python train.py --moe_layers=[1, 2, 3, 4, 5, 6, 7, 8, 9, 10] --vocab_size=16384 --positions="rope" --init_std_up=0.0248 --schedule="wsd" --max_seq_len=1024 --max_steps=4695
Below are experts of layer 6 (counted from 0) of a mixture-of-experts language model. Rows are named router (the router's row for the expert), gate (a neuron's input weights, with its number), up (a neuron's input weights, with its number) and show model dimensions 0-127. Each number is 128 + 32 x the weight over its row's rms, rounded and kept within 0 to 255. Numbers have three digits each.
Before each expert's rows: "comes after" lists some tokens at least twice as common just before its tokens as in all text; "mostly gets" lists some tokens that are sent to it at least half of the time. This comes from a sample of Wikipedia text that the model never trained on. Tokens count by the router's weight.

# expert 26
comes after: "(", "in ", "In ", ", ", "the ", "\n\n"
mostly gets: "194", "187", "196", "199", "197", "= "
router:099124062081083144102124173146091082139117109114169096117158074112078134110084088161124157094161161104168105106102136128204087166086155113074139151109134135059168101175136142115179132139150137118147174116188104122119194181146136144099147158129134104155101132073123172096120142180138122147101153145119128118112123160143180150183137115124169116110140150136087133134173152040168112128137
gate0:115130152108238106077166102214136081118167064141125084161161129135129073132176098155147142093096166147180122115113126071098148176075111113104092121148141129127158118110164129097156175179151158167110149086155101167128151114169146131126077134127120069096131129105139136146155172143122186196085122124148151169149158155049132156123092147172134120065161059089086103086183100112130134059170
up0:137137147136118169091119112127125138173096091124115087131166151150111065068118105125069065123108099138168180094142078177132109155189141116139107138159086169142027093073100133164068122136095172157142112088091198086111115180092158111111162170111112107137127111138092131084065115168132120134124165164106159141085120116137144179146128144100050131154161119097114131176127140145159184164152
gate1:127124141144142118160125099084136097165207143163126151104174124121137157113133144101120136137107108075121185130151115138135134159180139087178184063112127098141187177121123146116129136111118125091138098210159076193064071090131105129096106150096056138126112135158141107124142155180078156126119120159092123107143133162107162158124151171139174138135081138155102167152168162107102121107166
up1:091033158194123081123145094145151180140073074136158156128204129136146154067126116128135123121080135143167131106172143113129097181163147095183206131120045081123149097131062118159149099120118103112151137114153137088075212156143155123157095176109162152104109083131126146115117207168147166159112154118104170201141125113101116187148124147141123146108110093125136130130096118120133087107119
gate2:141146136067144158134122075088102140093135181097117130067109135074152174135115133147113126057097192140160143108062097091177104102092113102082140140153123145084098047132080117156142071183146151115141069121147114142073140151203086180077128179091152103106163126156095131109066131220098114144122137144161096149076152159120128176092173139116172152157173125120139160111182116195126155173112
up2:121105109083159177150049131157091063150190088143126134112146040159087073118121119138139196125162106104126116139152124123123136194169113125086070078103070135129128153069106123111148127139112119130129136178114100165071127091104131134118149110166108092163157122045118128126085142115070090123131122106102136171130148103119102167118112160160163061108191150152064168164156113112177116117129

# expert 38
comes after: "201", "200", "199", "202", "–", "198"
mostly gets: "York ", "Angeles ", "California ", "Texas ", "England ", "London "
router:138083114133095139113074159130109080142087111130127105085161104119131104109109084124090155030148115133152125068107105126124112143108148162099107106141126161144116077101139193144140149129178141131171136082120090102109130150093111155071137103113137147182055110083107134103062111138127076149143162158130153140103145139171123197168126086082137046062143094155117156149163147122136105143117
gate0:191115144157138153096153117166086094071122079088087133187158096118157124203141169134091129145104155118166133067142144087153158098152158157144193144132156137096095114232159105100102142195147130091192151119110104108126110150100118118093158123113139169129189114147149160139136074125112122074138097153114099104191185127085110173077086141099136186136153173085124072144163144110150150104194
up0:104058053066165138126151086139099134084119108144138158098074121099158120134126127106126151133164163179030116162195078190124115087115074149137124111091223138091131121108139055143088134164132074166082137122157086208102126126126169155153133129156148108114136136058192122121158110119077134137112171124154195125107132171138101133156145078154197114160132141193132089198132182126164078163168
gate1:052110107106162107106123107147143116111115132130142078096111174095083123151142195134052156118067136073132129073147140181177163092123175099142132187123106156127169106126153081118124073135099101110077199133109101174109168116125099125120180107166150120112100103136131073112110143102147134081096137184172154129152138163055135075111140142113110081115147147160141117091212088101135101103176
up1:127149085102193128126115156104107131143112172166068084093136102076143113100110155151109121136101104176114088162166104189131152115139131109105073131100106153099073094083098132125187146181132112094120133120101152126152117123115112093093128075190115130076068133155137127140088071101171166113163132145104157170147208118174109147154164113086136068128101061151185091102122116094082100120130
gate2:120136187143091139109131125153173122144108104128174126137094170186131161152120118054127153149083117107186131148115116128105126131118153069126112085137077092150134117117195173150118080101144145115134122088077108136158119250115157119144148150107139122069132162096168136037143140138096123150118169095129138135190139134172113100081146119146105098101123166147175161163147130115079160154118
up2:112126149155075130122138112124139109143103142106105168151123097093121087135155151128057118133154116203160170124153096112171152149198107075111146142135118099107133122095110150131065145100123173113121141131177116172186135118151146064088102085153136099111136117111122179146126136132150093155129136072126164061164103138108143153054146118089131165125135130158056095149098075140153125103024

# expert 32
comes after: ".", ",", "of ", "% ", "-", "km"
mostly gets: "000 ", "million ", "six ", "nine ", "seven ", "percent "
router:111106111137153179089130151187172092153116086098162109101184073088090122071114124126108173064146151097165118101160069167128097160151185162069106121156125152086180048107128169105184152084165167123085124120119115121128101143130072151112168107059149109155094106094098191142072092139118110161130153146081172128107133147168088177183089097069147133110147088178082195187149143104130129132139
gate0:192102142107191117160126076175115137074114112136129073116177097101152186113143141113115173108114173070175175054177123121086148115138109161135100070114067110143120091165100114104146082173095127108112131154121114148158113143136091111070149095121159194178149096102103147154115072162139104076125128128093187098112184209130108105124134148146086162142178086141138108161137122161079077180123
up0:094135147116091194165220092178164137060137147159115074139111115190111145174121122125168124164121151085130190151123157179105108143132162148138196101056104139118128129210109080134169127085193139088112205129165136116150088100092133141166140097050185109180121163128114120097111167137209136135170163126103146101116111167132100077165108170058160150170147113102114133143126164159090113135089
gate1:166104156107127128160101166119106096118093141101134112096080163115152139144157141132089182079102128072146123139136134173177101108111120192147161141152094125119211098072155144118105125084102164208125125106099139167199108137135094119106090096081121198120158133120181107165151119096143128056150118152088187117155150125080144128196122150115094113083208149087166169138118127169129100105170
up1:136133116137163123071089098128190104103158136157193167075138130160096200150114120133128132137108096131134125187168064153095146127126129141090092095119103065131172090138120119108109111124113129076021128147110158138123110158165134116099118089091159156165097124156121111147157138130106075142047102126129180049118179107120073119145157097134133121108149149134115165112066077140091134114100
gate2:060032173046087183107198122180108134150139097139108148161141145112090148181091066149126084107083151080140079108135103203150082136159096173093137125079163086127161165156130103158135129122127073074126093151131096109139137083129174169081180133064079087076127161146072115084080170118134145056174182087103131141159165167077150118133141174129080173163110164115150113133103188147131154143157
up2:083056177081195130125141142197149122141155060169163059112115092086139132113076100164110131126116146111200144108073055104152114115185139177084113115169117141131116116087164140104102111115103109126131062184123170105113153139094094118083146098131104160091106171148055152087154177135121078167114134105066138160129164136114071092114156123142073155209100129127099151131082138172102125133148

# expert 35
comes after: "'", "| ", "; ", "s ", "’", "ers "
mostly gets: "On ", "Res", "on ", "off ", "s ", "stop "
router:123112121151123170118124159140117083137143097061169126105124105090091126118102118141095129113163136088177129087088092157118096147116187139085114075142116160108177092120164172121144102120161178144086139101144131117118135147085096123107159140047152107154087093115107176106096137186040083172141106178093120142153072141165114153117107126081119075118180108140068168126149129090170115095149
gate0:107184108153088153160106116040119151148095205123171106160134135106134160106121101104082150122181128114161080082116115163168177122127104125165127156116209111112084128129183120142123139139131201116070141112161147056112166162147184097121152097120112117089153134134133128161122104150120151157080092130108140160170154096188127116138206126092120091142183132089130134085138133140168126084180
up0:099127151130112153115134062024128057150098125164141142154132138175149087104156173131088152094131144060139126154138145110128164108126183122144152137155143086160078115113152171115139140157089158138128097172191120172165106178146135117196106105087110199119137164124107089063178052131153106137074079109106165125168103143125137150104106138094131140150217082098124068179117130147156079127199
gate1:125139130134166138154156122209140113115190114126182149139148083097099109115114115094118134086147089118122101166159144136126066106160105160092183220130184119093184114115116147131125108078073102125149138091174102110130118138126132081143121081194151136081132124176152120113139166142189134094178156134148105151135159089125140181175092129117128165160113030126143123133155106135116186119178
up1:102129131100096169100132083108142138139137160107131171129184145196093084120168153137124082130108143070126130127104134094149142104146179114078119106134110151076106107129129100122133093124093135133123134190132104139102130130109122089113150152137134122118080145149129174152106132118080133179139208107071139175087136168129151124104136178086161130115195042149086212076151199146150098186117
gate2:177135203133138129046119142089102145134075116124138140147149104110135083146111115133176099129136184114098112118109174070157102136117132194157097142161136087170146088116083122144139150117114128163084120153094105139085158170117157148116123157072081141157110110087085139074165144124065163130136146079145081134133131144162151154130097127098177114108107198063143184098168155131129117087142
up2:143178130143132145101080165135153099147151132095190109112120123116126145157102139158130167110132161132159167129089117171104088151136087129114094106139149165166158065139118106109076142174050114139154076044162121121107181174145141206151151187176137154136091102108110136150151110127124139105099174121074123114150143155178142102095051118043106102094154119112088152124168156132118189114116

# expert 0
comes after: "–", "-", ". ", "1 ", "0 ", "3 "
mostly gets: "ch", "political ", "Communist ", "Her ", "Science ", "Insecta"
router:085031097088082140093175133141107095155143113132154121139164129092107120082073079136089076091129147110153140111151132089121095161133177153140055149155143189121158112111108143116105145112151192154144152068137110065138161133144074122127154197089167088167113113064128156092096154130119104125143150150084160149102136160151122154172113101114120086096138096159096134156156170124138077099125
gate0:105092138099175100111132107094125114127136071069105206142097165132160085151074102123122188100107123135104115160166147135116162096097167123152096158134171093111153137136124090170102141092136154082124138081111152129155175138131148161110131139104140122066117112104135126132149134125127077108096110137061187124116126162117169176070117108111190127126127158122211158125170152147193184107120
up0:055154136118089144138133123177157147108150106150110162077104107095099132170123138109180153127155114150176094105129120124170142126141128098051151102160086089117123099108224139110162126138121114109166064136118067139156134086126121162156115145117165094148059158076089110137089083168102157135156124160110084177099173172066139116147130138154114143165122129116079155147190083155087097085112
gate1:136153111137101101103109141156133104176122105156087196114146102141084152119140142179102153167147157128138122101081187105158145081155188112102103127117090137080112145141174084174182080091153135161170092077127125114114135118203098140136134127140055120139151157099139150064182122120142161147126106094186103116143118144129157131176159176116082105104125112137129104159190072141122122038170
up1:155114066110170103131114177153135115094107105172159129104156149084085113110116106128175085133116141108176165143120134073103111157112126134156136105128140151178055069143117117079101098185152137100178111137131139083080164162100154145107147148164104074177096124101124137170167118106166130137129094125142136133164165096111103111108129144136121149127150118086051095137081129135096110114098
gate2:115130204144141162081130213165115131156152060123081098061088109085103121188108150109046152146141164102150106106167095117117180167114042120079085156133063137176068099112141146164119104104105148134105063092157049137105153186117149135181122135175091092117105092107097109109153147090155125150140107169051132175111148181183132090117140189145139118149116061169177127157136134163117120122160
up2:102100148082150096106129151181150170108127140070105181127094135089148188146130130131170131165161113131213100072108098120132169105120053134104112147174186148124153084092173091140182070132069139136095173121155099205144157111103117158163099166136084188097184147146092107055184112122135125089096158107121147131124112164137142198102099139099112075125131097095089064090136114098114118111126

# expert 39
comes after: ",", ".", "0", "6", "1", "3"
mostly gets: "000", "400", "500", "250", "900", "300"
router:103096115078084151096140146156101110130120092110200114100152068105063078097102082135094143152114187101186123068126095129159109163115177121125099131172052137100131109146172129126175118145170156130105146137185120075095152129114062143139169177109163092161098085113112175081084155152140099126111188143114120144128124121190103109117109067111112109122137097192101168098117153133115084127172
gate0:077125138103161127123152162142116165112069141152070090105112185139173132122146130088090139181151139118093115128153165179164082166165175130137069164180144094118137141095159152194104086139086091078145136173127112150127148084128029160086085139138132128136156144092105112163152083204101114185125148155131106158137131147124169147141161120130087123121111109130076091139091111131093120165120
up0:140084149119108115072074148069082121157167137130080107168136076091119101149162122164096053098165130177167100104141147121165155149124191153165158118119170145149076155198119106092091123102120082180125142103147167106066132135154128176151065166187124133137112110200099103125162078053105145128130066148143078129137176088144133125079120166158102141116128103145098141114159165070137160135152
gate1:153102159199170131180124208138097089147108149142133162064126120111158134126080130107149039111180145165146089115088108152136152171103057085097177113199163110137097146098183089151072151117134040163122063116139133155049194136125186109190125178061100177094179151084098143137076107183115158173130177142138137165138092071158120102093116196093102161202099157087111138179102102063138156147011
up1:135116191158131158157121153149090055099140120157126191144114142126143180140097166045090082198115141062116112102093100145101138123176116117106145131141114150141120113164117162179120194210138128108176117167114109115209087138138098120160187152083094072105147190191103119108085102194140066121128169187148217164153132130141131167141161105112176100139149129154105088106113071094099134115157
gate2:176140177104067158143167129127099153131092083160142127140102138147083164133106134096155124146150181085167135081150130115147115158088098137109139103148088132166093198136144097119077106128110111194114153150079107160118159095102080085122116111116132140160128117124149141189097131222161125099148178123144148138146128073146139111033129153087125104136137154059123137160118086170100161077054
up2:103104041156162097126091107128183130148084177106119138099131156132186131092129107158136167152158075154101130167092137140120072134144079169155164090099122121110197174150090121138131153130130147124098119104155105093125149088159122129125084153132191130152143080078119125107170180103115071133143064078169111104117077169132060161152176179173128121093128129123076087125184175062139101066128

# expert 29
comes after: "201", "200", "202", "199", "198", "196"
mostly gets: "States", "Order", "America", "Japan", "Europe", "USA"
router:149087123095083160095147166103126184140103123106137141089137093096087128124103136129105137085149160108161093039123099166100126143154191143130074149118128131136170101087108194097158148150168163125138100145144086106084125137094092129083171087094130068137100133062069177109085126158119102146216205179127125135106088104109050132136139103139134117085126122167104117093149167085170106116155
gate0:171145077163081107180105127191128106079105126078139140151118085070128080080091156182131097101162156131110128143146093143106131074163160143108195114103143172118196208150125122142118175129121109159104180156119101188098093112129136125184159150146129168129175149103126069140159137107157092175072123111108174099218135119126114112100153123161162121136110114134163126086127074128119127058125
up0:125103056137104151142096128150159114107164153105086167127170149069153089107126084130093124102179161101055118163125113148092104114157137120038091178143136116137175113079145148167114109131127140125149152115144165140098151127124126176146111143121168159066113154107094185085146173101104150146163078143128103143124136115086130142174127201150144137191146171088169131104213112181067137126155
gate1:157108159093078125156112103115130146136144132127071137134152122162127071139153143169139169084039095117092148123143087136152151116103196101086104119096119155126139156166140118166093135150122085080147147125082086147042167120167166128166140176098132072143003096131118133118143153078104108173144158124138102141170070121149145104151125106130158146082140170136141167184157133095114174225088
up1:158158148043123132162126141084118111111100109129187106155200072132141142148151088115116144138099099150148164156131133139156130169150106149092151093179116156134129100175129147166209112183093135137112128107089126158160126147131137148146144090114165133132155074141159094082130088168049091125150132074094203116186122034132125148132172153087096111065114086160049068170091133088209106175165
gate2:142094141097055174087127159177137102144104134067121100063090176154157129088129179141108189057128177147085067180122136130076116108145127108066109148151122136172122152121136141146186145161146106099118103138088130156213147115172094126168126114095141109056069098133116145138089163087185115105177143174140115079137087129144133161104120158076177083142122109080128120142069108218105152106146
up2:134091126123105122147106115143144104138194080093143137130116103146058054107118149097158047166110150121160155116146127121124114132072074173127111105148141111162111122129110147169166125173112079183108124111182123072103122146132118150125088159135149149098106122094144090084122102123087217142107083112154135189168136174127103126106151086147104165119172169100113144105125118118147138106132

# expert 24
comes after: "the ", "a ", "The ", "s ", "this ", "an "
mostly gets: "power ", "public ", "services ", "music ", "data ", "radio "
router:117095112054092159130125106137079092143104105122124119097152136104090085123096094160132134077150150131135179108121085138127099127105180190107117053184152174123153135102183173133120136103155152171142125133131125123077137219110119184121154126075197096181097129085117136053095107126103082167180153108056122183081082143137084173181109064157118120083112133136125160174148146135121106099130
gate0:183108142120165139151094123104100123121133133147136134048138174113067160177079123097056143107146159132126110095114112126084100093151132101171130145142132111120153125130119169136111111118049136114089137102124218183114095133143105057120151104119178130125093131108055169152123112133126171101179176133049101103095135134102119112171090103162135181148114172098095135152085095186134066148102
up0:064148240140134144165158153172160062138128102137112173137166076200158118099159121162107109157118157094115063109123117141117158168084117146072116172140102190179114088066153169066139171151097065149149162166115133102183131139172100148157143135147125130174150115144144113126136165139150137054129107177123169139118095127112190116136134219131233096129147096118183128068191173138116112128165
gate1:139092090106160115126152144108106137085152120102091110083180157128156107140180109116091156115146150107114093153152124123232194163103097116113160200148186142087097097152156125131166135109100070089045125172046129066091173119203110109131158149163155086100125097112144158134142143118136135137087074125113092152097147142142098185129117164169116108085132106114118090067114062139140138168152
up1:134127149080133152163124115137127085155086158106140073108112106119131088090127138094155117156171162182174075137158100141130145081135094091147171087090071121152143102152167058130096092157127168121069119160114097121120135127128134183121148138156173107142099128119176108139093148133103138132165167140105125103133175134168131165131125080122124096140162052156130149144136138107093185109106
gate2:091125095102098102110095079177139141118155115080054129081130114124113128165066107096103139110083157075136146158096108159114129158100185110113147105104100144167122136104159200109103198090137140166091135110093108137082166126153103127137142147153134147104066144100072082114173105123056122123128096167083129109151175156104109155116136155078135118122133073145100158133127182137119154118108
up2:173169144126145151124129171138133096176136130154152086155123132103146130118110125097146125101139089096133191147174151184107149124080143083077090181130091147135137174098127148159143152126144147054125160172191131164163123110120146101065129052176117115143163146100178126109133149159182127097110139139163109139089225164151140087139109162119142104127145122128152058112135110112118154104138

# expert 51
comes after: "S", "D", "N", "W", "M", "L"
mostly gets: "Dave ", "Suborder", "Bis", "Hay", "ün", "Al "
router:150140115157121147129162158170124109160116083094162086087164113104044129119086107120163173107182129129124167071073096164133085132071178107114129120149118169107121079121151153116117118160173126157130110109179125108092128167119086164099146127116199130174068080080046130079085109142076067140169175132117136150037144170196101161182086125108132116144183116153073138147141122126169110118164
gate0:173081142132114130158124131085108123129145082136173151209146112140105110184140142143152101151099111074084132097106096146179169102109144120136110142122138060116127113135127117173148139120126137115126119198119177105186148154115130099152161169114132105153130084108150118097056121138099132144139141152120061129149125148080144122164124164101147107155147103157071172176175127170123176094150
up0:131097119161069073125143133142100113134086133128046184135115181089099092106164099143138046147154098161120146099126137127052102148072115125087096140130090142146122174080132094115202109106111210118102105113133118088104130105097133145090145158116134147109117191124130110130104143157116082120106181146082150180078132051116101121108108186098141181111163126137147118149097117093105097107157
gate1:116159144126084182088126151109152172162194115146086121134120132066129144160161210150103130132166103101205133126122110145132169170035143125141089113193158154174115102073135183112079109162176140097110126091110152181114104121088155146071100080075102167129159104151160146115134165096190109147144131136099106094162166168131154085122130133119105115150095124106162130111134191146099098162091
up1:100143145074166119121102163118153179128064072159103132082122118157156139120173111147139205122115174138120065095135149143137158068133106089132086148107077088131065110099147126071140162107122144116157155144107079123117114114119150170094175177127129148122096103120110132123093098226107149099114178142110178135140077142132115140119178147138110146074140159115138119134146093115134101123156
gate2:121164094099156117156070094084110101208121119115118123111131097137144140191122202173129134119124137150094177125150119142147139125154126076066182119087035126136125122098171142115177113124149133132106123113108142071172078168120141112102103061187129192124090094132158069150116169127104144104127163163138143114131109110119146148125144079101114083118126117136132104078125112128164090076156
up2:151127154063148163104127114093136090063130160165127103151157101120127109135101096112122145104104096138133073145131092099127110125126076133092068116125124106216099156106120196130128119148104117142195123181125137150125175099116171155146170156082095130174073155103188136138098093139098096209122155146128162105138081170135131112146111173144117100088132066080071147136188102084127071085130

# expert 17
comes after: ".", "s", "ed", ").", ".\"", "\"."
mostly gets: "\". ", "\".", ".\" ", ".\"", "Occupation", "\"). "
router:085115128150104130057130148123100113117113065079127129134148124134064114058132107168115120097151133135144127133113097110119118122141177191086103154143036172129157092042147169116165158117146163128059128078136094068137159143098113122112159157067147106145089113091124155076066135182130125127154153156059136116101126121180095143143105139090177095081109099139087152093197119110124101067156
gate0:122136115176091129126144113116132134164175099159103168060101077146183123188172130159183122114114096111112147148124155136097112089093178135089116127064145103106179149193146118077125111136113150063109107160082081143102146091119071157118107127066135091097068127145182151125095132157094128131172128087140176093093120123095145118113099121134089121105097119178135150109086085125148091121085
up0:124119221169159121138089157113104119148121112173082119142148100138094158123179133111123118151112139144157115157143090201130096091153109102176131106133125113121082101064084126132113090148072133167144172124139104136159110142082135159162199169182137185124170096119075096114149118121140167178181141144172137144124118113117132140151184130114103130117164148078144081191080167138118152161158
gate1:103150177129103142094115145154165102140156127103151173092101141135102115110084100086210191118165124142156091117159161161097084099152176143146109115074085080189127112110134163112147115132118091148114120119134090144121132134130135164126095142117122103112124129148096128103183131124106129120093124100088144094117115186136173124173144145126157129133052187080190071126139121102123114080105
up1:131109092120126129161173116110144170146119151104102142127167154138148101089074150112114151100055115151134181155129197128135164153140121096149132120119134141120201133137116104178080191137206186161097104125183163180065161110107101115167154130159127133104153103132120159082083124117081096114153174072144147142090146118076098106079101091155140118105134141074156161092145096104157096044135
gate2:126112086139129141119132160075174104111127122076109115112106155130102191105068099131056173127080177129111136139087162215156132164114110103153161155061131080098076152114191148146077124095195066145134106146095134140122214091145200136177106093083094097130094197113103069077059088062135108089130181128111118163084123140116130130105139060135135145220109125146150154156148117101125106150152
up2:201165117130093129149090142080172139154118177101090079129111168155090082121165127144138128094157167165100124176081087063126052128128152121180126144130161124150096135199102115158112120123114188151119083156134067124082122123148092122150116094190142127133173129122105113100187089106115160113146177121192102162109071167130115146168118158193089145119177111097145036112147149163139110123142

# expert 62
comes after: "| ", "(", ": ", "a ", "′", "and "
mostly gets: "syn", "conf", "increased ", "occup", "run", "P"
router:133095115084094165142157122147092079098111091097140124090228104093116111129163099128092139054156160076139174100119139178148078121107199183123104068164136136071188102121183146139138115122140156149074136131160122122089145138094100183093200119110178098176103120121099147125122153172082095153145132128079150167101136167151082166130115120072137115140174123120071143117175137047157136126126
gate0:153090092126171084091129101063069149064104114105113139130163115130092133122137040188154119094116147103090152117167140165095132166150128177099120109151073128127124136162103139145126131123082126123066125181127140135123111103106100144154055091166123122129089125144164085140158138166082100138200117098150146081120130147146111124156136149085139074096114116145072171038147118087166138102159
up0:140149173125082104081132103076098104131125172150130115119102120121111150126171117062144126087153122109183122072151119121056126116180181117105123098131144173176205143163165065110079126124143117080122151164066109166091143119106107140114154115079160101106126107103087129092163161146123129096189146122127175103126124140124120134169179123112171167106150136123160161141115099129142142110139
gate1:150125150177152180129096112150126177097141150177112133135143105177075114137176129119085099106072185111135103154098073079152181125125139070138151109108137099137113145117130065081054174106112118071071139090157109127142111144134143149136120151082075163136097151156098143111139095080159157144143166130103170139140143158081106119149106120084121176130098130187157126115114168229086130111078
up1:124188170210128102173163162137184124068142140184094170134179103081102173183176114060128141136096080209146073131091069107111044149124091127084138095095098188120140151153114067103141081136110148142111142129089115084115139086140148139081138115126127101201141165132184158109159149084141095102118135142103142095125135170098064103145101164116093125179092134164142129158107113177146133120119
gate2:087140127126183117132084120113176155152100139091144098101159170160123188101128133100109127111112099124030135129137146178114144144118153133130132121151152129151056148126224101180123151138095142105150166136104168146134115196156089096145205147088116087108111146131156146138116172136123182095139061118127154095149125068155178157112108121152136086185095084134131036142185139092111104164124
up2:083122142099128136098160157107105169153135115132122164106169125142124171101146161119137172135162167145102088125108140149154108035156170144149089163105102173127102064100208144132168127119133141111105115138063172083106093176149140126105205131168127141134130144175141144066167135119069119088139154113117134111192090051077079126164187130133100149082135073143157116099087091138143156128101

# expert 63
comes after: "of ", "to ", "for ", "with ", "and ", "that "
mostly gets: "their ", "full ", "prec", "good ", "his ", "Prec"
router:116118081129085162089100128151114158144088120065142125070163138082108140111116077155130179115179137059149159115114089115131079129131141153122122065142123183061165099095139149106160118106167187077144179090179110104067142127104079117123187096085164099175039111136021163140110141171151105162178121163098123160119138185158150160137076130071144139104125135163118132141174149108211114116181
gate0:122186184137049107088149128108049099075096143154114163120122170120111051106160084104161117089093152077121157085173081125182197130125148148070126044106094134131172130065094118138130150140137106114129160158112066158117122111050144167098177146120108124159092093088125102107162083141075091136185193154114140115122151161160137094147147162135142145129178104068136172121126139136111096019164
up0:155042180127186175122174112119136125147137100087110181120152119115157135170115146122115077143101089132118179138164130171092100142102144135118156206116147145120073109133131102127164129108132121145110101098091099162192162095125091125121139156067154145105149111161161117104104102146134112116107086097092072170120205133084111144094140166131126107121102096165152143124087110077176099165121
gate1:183166146132134141097156099137153166158186125106139128080193141121129122113102059088173174172163135079145171105126167185120146092175137199150149119155165117124119121175153138194070173085115137080166117124201079121100177139190111113162123161084102116116177136138132236159094104088130089164090176111122137151154111109159143165159137099063161183124142117134092130102080059096148136129116
up1:100092093105120134137151108103121114130130078145104121115157186107132153120132111072126144068110053146162122139102118133104152143040164141131107130123085136147069096071151132123117144112111168118100118145131168161110159063063107115131137153112125119112121125135198146111133108170137124127111171141089092113106100088191153103072105135116147072124173092183180107155122119169148126144084
gate2:108173188134122178142135136113166149103084085099096084115064139161136160088092116137064133093176132114162073150138140138124156028045141110170065118152074070131201199165135149138142093089133108136128114136084113083180160075120157131185106102195122128113156132159121167164126114136142153096124054094097120141180169180156172136118134108098176157114161149196066106111136104153144143152085
up2:086143150131060123070116072134120129164118138138126067071167109091159137110179160126112155131137101184130177106134210134171196071115104166120119137126112136099141160133183143121113135090080138102152135167086109158151087130090130103146146195141101135162192144122096169118111132147111156094086106142202124160163055110150166121144158170166176097138138148163138085120162121124125135130176

# expert 33
comes after: ") ", ", ", "\" ", " ", "in ", ": "
mostly gets: "Operation ", "including ", "Four", "raise ", "Key", "-; "
router:130077107100055131112123128131064113158113115062158082093172105105112095113078086123105139098147170087142133118098101111111116148115162125101131120124160194088155079118168168152134122128116166142094143121194101102102120178112134161085180177080123131157104127082103105067119123157082108159149187144096110137097147117133109188144068122073161080116189083165094148159162158115110110148147
gate1:105038130159105162105128132153099120113136112023117099112120154162164175143141127162100127167155128116188107112158085103126089101148095109078138136136116118167119086113160140114100124105113127115082177139122110088174159129147091065144112144173118186109123088055049107119065142101141103094117106167152147117136097157065127179127148078096136167180192078141147160148126117125084139183134
up1:100129166111151215118114117150103142150136104112165135118134135125153176115122110182183163159152203198159091111137151118127056078137139116123191113103062110103165068156159102075132033154122111095124141177162159112148137200150155132157160120070189126159087166095095137148098073116107116088149139152153102125151129166132116073124123103106095130096091066168145125138158125139118134099188
gate2:142068141144190134145115103156083105126180105112177064152180072092126036134068107098133151138125099171145101141163152141091119153160130155108176111093160194113146167089123164126122166126135079104136072178122191098113098102154130095072156099095103096142110141106101125111145158174109095144115124108109119127116124169120138124114099101148081161142148073142193113135122127149138120171100
up2:142115126104115068133125071103148048127117082066153129106103149130093129137152110141137129112102124120101132153078139089147121143088078171116141182119100088130146130142141159139158112126155109138116115045069155178132117122065091063177092095120153123138124174154126139139089161132152091148131086115100143111184113097135132133130095101132096074131186123133122138062131095104075123156161
gate3:108178110073143202111092116108099122083121099129139140113114114098136074140144155072124157098112105132140121118154183095130149116144215097144161100130108157147164106113182093106127126106108126130060172138104100101111126156124161109174126132076134122084117087097146137174123092151116110116112053169090078125144140098133145084114156154115119215150172120193107123127158111109132146158122
up3:171088124146138121151126123165143096078164068113098123061084116127066193083171117131170149135152122131135136117120140134144101120106092173112070170127114168135144128107094102137164164141160142121154149117140105159132081106108104147074132069127159129153151120087111124159126177120140077155096112144126153113097109135155091151177101155163153128165085120171192097166129083107111121163066

# expert 15
comes after: "| ", ". ", ":", "\n\n", "–", "."
mostly gets: "In ", "near ", "reached ", "outside ", "around ", "in "
router:114087079164101170103113143165106128133085106108151129125155115086085106049100076155118157109169162121149151106134110126142079205132146119079124107151120135075157124096136162127153103141161207142150159129138115074108142153090117122069209153116194062169070147088125179090106101142071118165129157155056181157121098137168112177140146132099145143128144095199093151110180141121161124100120
gate0:109140120116156142083110117159128142084044062094160150107127201102126092133141093128121121121082116138111127069117098172150047111119129115153095129149152128136133142126123095145105123106130158088168162074127099065113156150120183166129087160137103140132066132136078129113124128132143135107157080133103146184151153164176157159088167156179160169093172086116098081133096141076110077079084
up0:153109144163100168143131105166119149143096143154131098114143119117134067153120138110125094133110101118085119152124127181134077128176111065112191117087113144114090139119120160131105160119172199169073137118100133066165145135134078139105123165146115077134137118128143139107122130071122134121136035195126206102141141181135100101106173128158121178119164135155097097127142076116116094138123
gate1:079065100121161115191098103070110129056160075172164164148200082206157142130182158151170099107108123134117109132090107047148150083117132130128169120104103035103131135069152102171137082128106096089147117193105125131161104127166087083119124125078217115124137121155109154180063157082090171150128125147132102143158092131171159161132148152128142161110068117164159097145093155105175124170183
up1:136091083092102131106128099097127133196156131115119069115090129112123163165131123119089077154150130127159157140083134101179119197112094167134124102122092164093090099133087117118115131099088119163117132146104165205123137156069148099141169154128129151143095128118150174136098160111138135077152132096194108152099145144103088164134146105159065155117111153101118098141147177144131163156136
gate2:055098136097115051095090167136061149116097066053139143089108124081151127146179119145098161173105126126183172147130173124202096169103119125100122139081137146103129103077165126145128058166094143112147113089120126178117130152144168075086142098175164144080115128110096162126123093105135070131169137111080100090127114148126199107145106167140190150143108165114113115186139069120131117112076
up2:131074165146131129092102097090167138113139122138188157180095106155143150088164190131111134065137104127095139150114136191104061175113143124109149128131195161143138092199230150105114119148132127104139137136167119165124095153134128132112145063182133150150172139128145122117111128111164186105150172120141200140138117067157136146158165118089160103092158128125155130185123134174124137078215